config.toml
num_hidden_layers = 12
hidden_size = 320
n_experts = 24
experts_per_token = 2
d_expert = 96
d_shared_expert = 0
hidden_act = "swiglu"
moe_layers = [2, 3, 4, 5, 6, 7, 8, 9, 10, 11]
router_score = "softmax"
normalize_top_k = false
routed_scale = 2.54
balance_loss = 0.0126
balance_bias = false
router_cosine_scale = 14.0
init_std_router = 0.00674
lr_router = 0.000713
num_attention_heads = 5
num_key_value_heads = 1
head_dim = 64
vocab_size = 14120
norm = "rmsnorm"
norm_place = "pre"
norm_eps = 1e-05
positions = "rope"
rope_theta = 10000.0
rope_fraction = 1.0
qk_norm = false
attn_scale = 0.125
tie_word_embeddings = false
parallel_block = false
init = "normal"
init_std_qkv = 0.0249
init_std_o = 0.0249
init_std_up = 0.0249
init_std_down = 0.0
optimizer = "muon_variant"
learning_rate = 0.00109
weight_decay = 0.13
lr_head = 0.00466
max_grad_norm = 1.0
warmup_steps = 200
schedule = "wsd"
decay_fraction = 0.574
decay_shape = "cos"
final_lr_fraction = 0.02
batch_tokens = 32768
max_seq_len = 1024
doc_mask = false
train_tokens = 281500000
max_steps = 8591
dataset = "wikipedia_en"
Below are experts of layer 8 (counted from 0) of a mixture-of-experts language model. Rows are named router (the router's row for the expert), down (a neuron's output weights, with its number) and show model dimensions 128-191. Each number is 500 + 40 x the weight over its row's rms, rounded and kept within 0 to 999. Numbers have three digits each.
Before each expert's rows: a language model's description of what the expert responds to. This comes from a sample of Wikipedia text that the model never trained on.

# expert 1
What it handles: Last digits of multi-digit numbers such as page ranges, tonnages, identifiers and coordinates, plus closing marks like !, ?, }, million.
router:405509475550497496539419445419522509534531507479482521464420544508534485542510430522397522548531521501500454431457541558500482507605597461460494521433481473500492517498519450566447471521561479
down0:551543472518478525482547528493487438487470460471425443434554503502529454523547576479499502482563474510512454482489569530450512474459537503500396516465445460548510453511488513551495444417496486
down1:532508557528475540478524504454454460532512523417514470473528491523530438479482552491546573510463505479546487513528482584619512531525544464426534482449524513523489562476452453605533527531452458
down2:480536520566441454475502559460450523497490495468512483491546495477475498460476490547464553499511503478540532447531527521511448458496505536463468585456511534581549398474543481572468574535549453
down3:544421465494557515493460523543502477445531437475496510490541461522556485573554492474474477496491489446544442537524566503523520535545557521533560476515485534564558499461571498470497430494460569
down4:526462506499462434554429552480470536484501585453517483455547572462522539479503470544562566490469525494520460477420537478485476452524556465371565561466466522528463565490469452536545427450490477
down5:546473444461440503536546527531474563474518511495533492543505494482531535508519475509510507505469552499500513517497510465457423577510462500497508496435499494544496506514459587615495510411435522
down6:471444588542510520506557453499492498494456582491507441496553533461479481447533509507501604481484493488445499514556475506515553504548466502495561509475440489519521508434473554447492508493461502
down7:538529586510534452500520494559537503523551476558504480508597481541478480507549510441541371467497444459447545500496469548509449517429515493512507455542423550478522514513486496428437511547455529
down8:487562559495518546515526459528486464474454455562430537495518477496472528468490530486440522473507472539535472528475547538487520490465500524502508491468552550500538507560498465475580475511544552
down9:541477443503543485451509522539526503475464511527481472537483529487503518497509535538510479574537504478510530483523558520464486474518465490557513539494431555506506394514520518473450535524531530
down10:479501515545444502456511527473473538476501585553449507451463451514489426541489438512496507469570469534489544496519525504497504543551552547434472564543402501562461591445449510498503538541479530
down11:474492511516545492529555502521476486509492520524486572447510499481487515438509440499510503503477543455527595480503471465476548471563466561480463460502435361472525579505554519549525523444463522
down12:500454544464459512480436463500422502463496489522492469481509564481524494554464483468440436504537553495528494423542568554503457560555480503553466457508491497559500503565445484522518521529468509
down13:433527405448470440530581451555529545481498505464530556442518450508505485540500512496548410492487438475484567525468490505503536509519526537455512504482575503460492528461467486477567602558489554

# expert 0
What it handles: Mostly "of" plus list dashes, colons, table pipes and headings in infobox-like lists, such as Member of, List of, Round of.
router:482487504517523454518516517433457505513506482515485550521511551498489489507526509540458521529528521601468470436428473511484596487454496529495480511482569499479519516448544512546512463434506503
down0:520506530463486452548436426523433460519510489539513527471534525531475508499477564522463454468556444504475507485477508504410571600501458448493527527492536466536485548418462513495470520490529463
down1:486550537569508474466531513456559487470491441530487542564473579493512470508490483450481446517543524477430494459506520510486524557479530473467484534449523462506470545511474501529496492511544469
down2:510489515555445498526523584491556482486507436528482486535527388518491489451593506522503481504441470489527463496500561475438494474475486567507526482467528527523469399513514520519488502504492533
down3:482461540439564516471428551479448557469545534524541458436523442522561441523478503490462472501578583505573518472570454507440380474477464534469447518529499516484510491520496444534502536533533594
down4:500481522498470481424544493426518512335508657516481559511546490485500460512567415490543500513467459493473496454492526506430457490487504554469442548561470566529517543513517439495508520544545579
down5:455525489535522483463551473492474578532515511489567456564546521500464469540490510582522521478552539486443450402404492503569520553519510479459402487464467507511506473511517529465469531448464447
down6:530477437416473480445580555495484445504530496461495470573466444475460515519475476501392472472552463497519532499535562553473460538534535518479460483535440510468493414524529518535438500494495468
down7:563481542422444462476554410431555532499497548482530519449503554594531482523442534490522417540483466482534498579534418441515461444469492450531512569436467390501482501487473516518492568544503536
down8:414548487528466527519478437465535504545533440515541483534497529521455534477464570464503522526583477506438544564539498490498546540498489525523515522476483491466522512476543481464427451490490512
down9:563570470552501505503482520527452437479477494468460459488473524456472467482465510598539513436502467470471547498493529434414491495397460558468485571548462530515495499511544498426486381499543519
down10:482485570409480466495506544494492535440471473488478551474515534487589494547528508475498476518497531465514493535505528463541456452494485496478451486509437463547555435501540509447588600468493474
down11:383397550368433507487462534528493504499525554430515498560462548545499488493555486491589516551433510480505532483491449474488481482510497468488509476569492460526476542491539538505543511521491459
down12:517513459516468470515513502474498536495529555477473529447491483519517466525513443520541484539537509505515509521509504507490454507531561559512463500506500443471529500548542523572436551451453444
down13:461538555475451487478427508491534527516506459561429499539470495497557485548488587538465529530468488513504486454476507544509528551467476423497522532515494483539455473525519541500491450455491471

# expert 21
What it handles: Digits in sports tables, scores and season spans like 1999–00, 2019–20, 7:00, within pipe-separated stats.
router:486536504447499543500420482470533548474507472454493492488451593522552422544547464496504531545526515515533384474517464522591520510493558446445524523388493544526426461508536426534502488488491516
down0:485506554461455491525488569447462598474508534526567489476493525451533481474491485558577527571504527476554491514499614500532459505516460454494537532492501552493526491487510503532507500506494496
down1:433516524491477485483464465496496470472498451434503528546519458529505460518452471445518322608459520573483506544498527521468532497509545467462582535467500489495497498494448507475504535466506496
down2:525519461509450431550532525457486461492499539534524574506502548550493529523472482561496481458511486444573415527439461430458500561498526416547484507557547480459474584539534552541426526443524462
down3:481496500516461416440580497480452564498462473530517467574521462518501530493569486493510555520531465578423558534470537515525528517495449544522466522515473548494503537509511494509556522491517561
down4:500515516476458612513465504508482499511492485500602546566475535523509477462525535585452490491470507485563479554578437496497492451505522530534534532517406491537523481561549520403541491556441460
down5:519496449515485447486525468435450472495499467508524466505567487493471480448489496508486388464553537536515539552526477454485527437414558522480489549521501460455564439494497544565555556489485497
down6:549480461522475520482529506545545458494465544506444523516509511492499492455524489502535529497541500549463497492515471477442468471469506542516533492546498425463534450515461562529498495476454488
down7:535473541527521540438522468471547516513458486438485527504544507479555520490467486468507451437478497487510470474555468530454499458505568512505447482514487416500549493516456443561497537474497558
down8:514545499433490523458538455517535528512556511497455507497388495547470573483547553501478530438515538508501396480507540535500528526432533524479574536500486500480541483478497598459506420454464458
down9:489515508560518505480514471521473493482564496554428498497568453553540555425499548572482526508526446499561544464475500465518497495521514522546519521533513435533515485457518572471494489513542446
down10:493514481481486556549447486418554452533519529503471476524566510483523502445492525519538508509520499431490531535466522470472541514521563503510548477504476463470527517528475450492446516489542436
down11:450521459462499473433541478533461557536538535567486484483508506490512484565533561409597470419519587541476415523516477548493588541506483555447438553509542544464557460489475495517479481467485594
down12:488513531444547441477542539568539539477527496516494546481472526505531421425484446457483543466525557465540448571583527461579508468462510417509430507564583513509447510511509487485462436486497493
down13:533488500446486616500501584483503518516535425472490479516466425628456539554544606498518492551481501532465442502530511521504515529580497465525496478473518518545524508527557500502570535531527503

# expert 19
What it handles: Prepositions and infinitive to after verbs or adjectives, such as qualifying to, unable to, capture by, moved into, would.
router:536512510492531501545527547475480500518603596548487490499476518466485426478502467557490570502504521543511538404494471508512470500506474564507520508460522557510524492444507468513477529505478513
down0:456502551567476539489531549471483540527511376406467551495474439493518494530478434525602529551502475520474502494474554464540543556512519473612497490491483487519455489448494515463521446519524461
down1:488466510501509474480540483553457525432597481474512481561483491517495489533500492490533532474497477479513571474492469491494523582475405431451527485528479544529477519509579522400479483525543484
down2:489473480563491461558470487517506525425471491497514502589483455451480546537447496476567480494481578411499525492478509484480475609466512461514526534474495521395525524459469478473501496453441454
down3:516497528407548523522547442480569512494585589505505487503461476489507454453570492494537563479514580485557510469547521522479470564496525530503550463498496449499457510536518495428491554518452546
down4:516545454483587486514531412503491574486420521548488549452494488553482502468500502558509573508543509494529565433414526414510510475499495439500512530443463520514439541457486477479471540482475393
down5:454460496457583441512521497468458518462553541542472485503517579529478488509526498566446506467512545503506484550502431508565501417460523557525517509512435496502459439456483481488548545475464539
down6:466479415563519511581479440482443567534548470550492475515563512453501460488539502510502496471429512521456512506520476548419422522476551609531543499502532496470464463577474465557496559408521477
down7:515427472531450445449508553507489493519509433461499479470500471541493481559446572516433480438525574528524584450500497567515497502511552544497507409608548464455523609505507547514440502518488511
down8:505490500613529413506460422531457498516434466481422521524487492597449517490536452473449488511509453504540438564486430508474496490489428464562472436530526515471482482476489481475493451531546510
down9:516516451454443544470482481458488541495495578449582452476543505483553475415477503489541517448460538539491522487497463519540500485536451532515524592576484430511526518489465483491506536494529537
down10:534524538528531462506492444496505511546547495577474520437522532537527426473529574478517423477512485524502494525463443434509469522522596604499533456566547525472536561504441486518462511505487458
down11:476480510423522503509481491490561567472573500460508411528534463501505425527509476513540559507464522505562486481543426513510441480482545546502490451560524549572479507480465461564496564492479584
down12:562541514537628524502485507462464545481499520493558426536527470431518416505486444514439595493487469442489500525541486469512450494528541568443557525478460555410563509580516516511495506561512509
down13:489490510507461448520459466469581518565403517482508538463519538489486484411416587472398428504559507601548518506524477468489485517511475488520546510555518438502530518494567467482519498461441457

# expert 23
What it handles: First digits of years and dates after in, from or months, such as 1306, 1947, 1820s, 2002.
router:461548444448466468541504464500518502498523437443502542476505513515528539474525480491489496570492513524483489460484443534556515570572588502454520523433498512496444481525499452511536500487474527
down0:543488578498541495534495534497534467509483482503470489526452560554466398458526504483444559492528469477570514524461527540499480461497508527508497567560535513479477460572487532467581484560528480
down1:492459536570488418467551453457450510493514500498467511495570563549484568480489545493555417529469515568496478468494490510482517491434525518453516476520479526466581484530554520569567527470563510
down2:530488503478462496482539455451500486501477480460440521465457436510482462477502598442493494523442408498519470499529557504496538440583543429487476494600482525511538457483510470538486539477471467
down3:486422496540440526468532528555467455507544538519447471525545491476491520568544512515527552535526531464527548448513518515495485449470542494522491444505448552483589488500514518472541516463541472
down4:547463475469551594526521426558509426535483459581480479531613518472424541485442531447502478530505513487434513502520460510507481459474500527589513448494432467499479472517468436479575586553454486
down5:495533444486526566490476520507499520613514419535490523500468467456471522559562528448549506483476583471472480492536506475492582565499612541489536439460485488486463496481479571541534471508529503
down6:497455535493401489451513516489554550481536517501524493518443492512530473543448528420491425459495460543484466516480574464494477462526477491530535514418448575519521461504467491525480462477519450
down7:513451511539464562459514458469551503494503526521543525513459491523552481500476456520501526462453537505481482475435494525554520541524500496463516526488508459531506558535459446466546479541611506
down8:503459521541449539515419569487498545477503493493427536552491449572580464521502553469527505527491489484535569505485501485415572498559500494469575464509552524549495465479460491566560507492513550
down9:474471464513474540509495476512488538454550501528485510526453489461474459486539507455492525495463526462465480492489531492519510517534511541459474480508512556515481519550476483500481541534501545
down10:489558523518526573524454567530526479451492532471507421484499539595475555480480555487542500496501466533557449470483493537469449459481410485497404572485520592518470462460468486437482459586518507
down11:417567552407550405433482466487559486501576458495523476465519435487573549560516523505502510540475519472491497511562492497571477549491505389494495551502524418503504541490383475451490512522464580
down12:500496455473524487501506473477447570498498506488492476455403499483473482558550467599568460520497499528537528520474503475577511470499495518572471504564536502549504480464568494473479484474492509
down13:525481496464472469435491454526504497507489470513527450422527589477479547569473484577470416463462521408504467431459472541455563509556493542555506491480495532437578542511502506538496452510510531

# expert 13
What it handles: Verbs was, is, were, has, had, plus adverbs after them such as commonly, increasingly, traditionally, also, not.
router:417540495529491524523491421462519580487496514484489528481588531495473421535462476510460500375500516521456531555524445486514488465511512506509525535512516487501429514488464501477479479471581489
down0:523515467509500484467511489509492546535495538529495470464585497512516425466504600546484574487575549557475462569482496510487421493458460523482492493535463441507466489546476485432511400481522513
down1:497524529579488509493499552521491515527437506465429467457528516509528518472524488455489526513459535473505533495432469489516495469552467499454459544523489507465450517486511501462490531494462523
down2:546453498553473562459470507504500519492546430423554480466492480506438471551513549461522527440607531490527440528505487489475493437495428571517505568461488504532490500451456537475529583470484479
down3:481469447488468544482497569488465457443562451530514530556487490499514476480571436470515449469466510518531536464498477411541555478530513501413467406551487555522510532425542519520577415555505550
down4:519539513450464536488472508466488517504526528573541501475513479424533496494502537495541579474443438537515513469566526472464481441468538510506527473468540500550498580544420445565534472530537473
down5:573518470508470516455547538440430518441528428494508491475519518520553477522487445460516479455541478529500594568516536544488508542501461581481522488534475474532463423486543538442554462478497477
down6:528459419451452462508505542447516551503523493346484551477537485493550394507497470521538530444548518486505532438490547479494480463485470456491474452519489562489593535493532467486452552567507472
down7:509537468609513469525482563502493545504544539513458443448532507486503472482469461517412480437539525470510504538521523510492513401540465474520490505461532427482401461483516452432443445385528535
down8:472510567477491472506400516555471511494508519498455449460516543465519483512507544490509501530509561456525517554487441412449458527518484490476444504494490548489458515461396492552558482515507424
down9:497473509457534455538453511470498476492464517529394512574509507521486496511584453561472413551508406492502505526519548581509506497578559435489471469548445590466563499514506512508488450555537445
down10:472495441512484476467524518448501443482461459491548592520554503504529494613521477472469531481499494540565492489492577438556565482525510563408471486488446504441511518471482462518465520519596577
down11:470538521496417422443499506494546447485528432455515411467533457502516538567616531466454483445463491515539451542491532473488568472443539482506540468516506517545558529497506526539474532478549529
down12:597460499448468533499487480561535435484467503492526484567471473521581549516514471463519464493477485506500428496538510531468434456507533515502498440535495415483471424458501438501492406570483493
down13:462482445550476455462466483544415454526516554494442560485543530484517537508419527508472517508486440496520393535471430481478494487487452492557489468547458475536467546470512489512500480481548415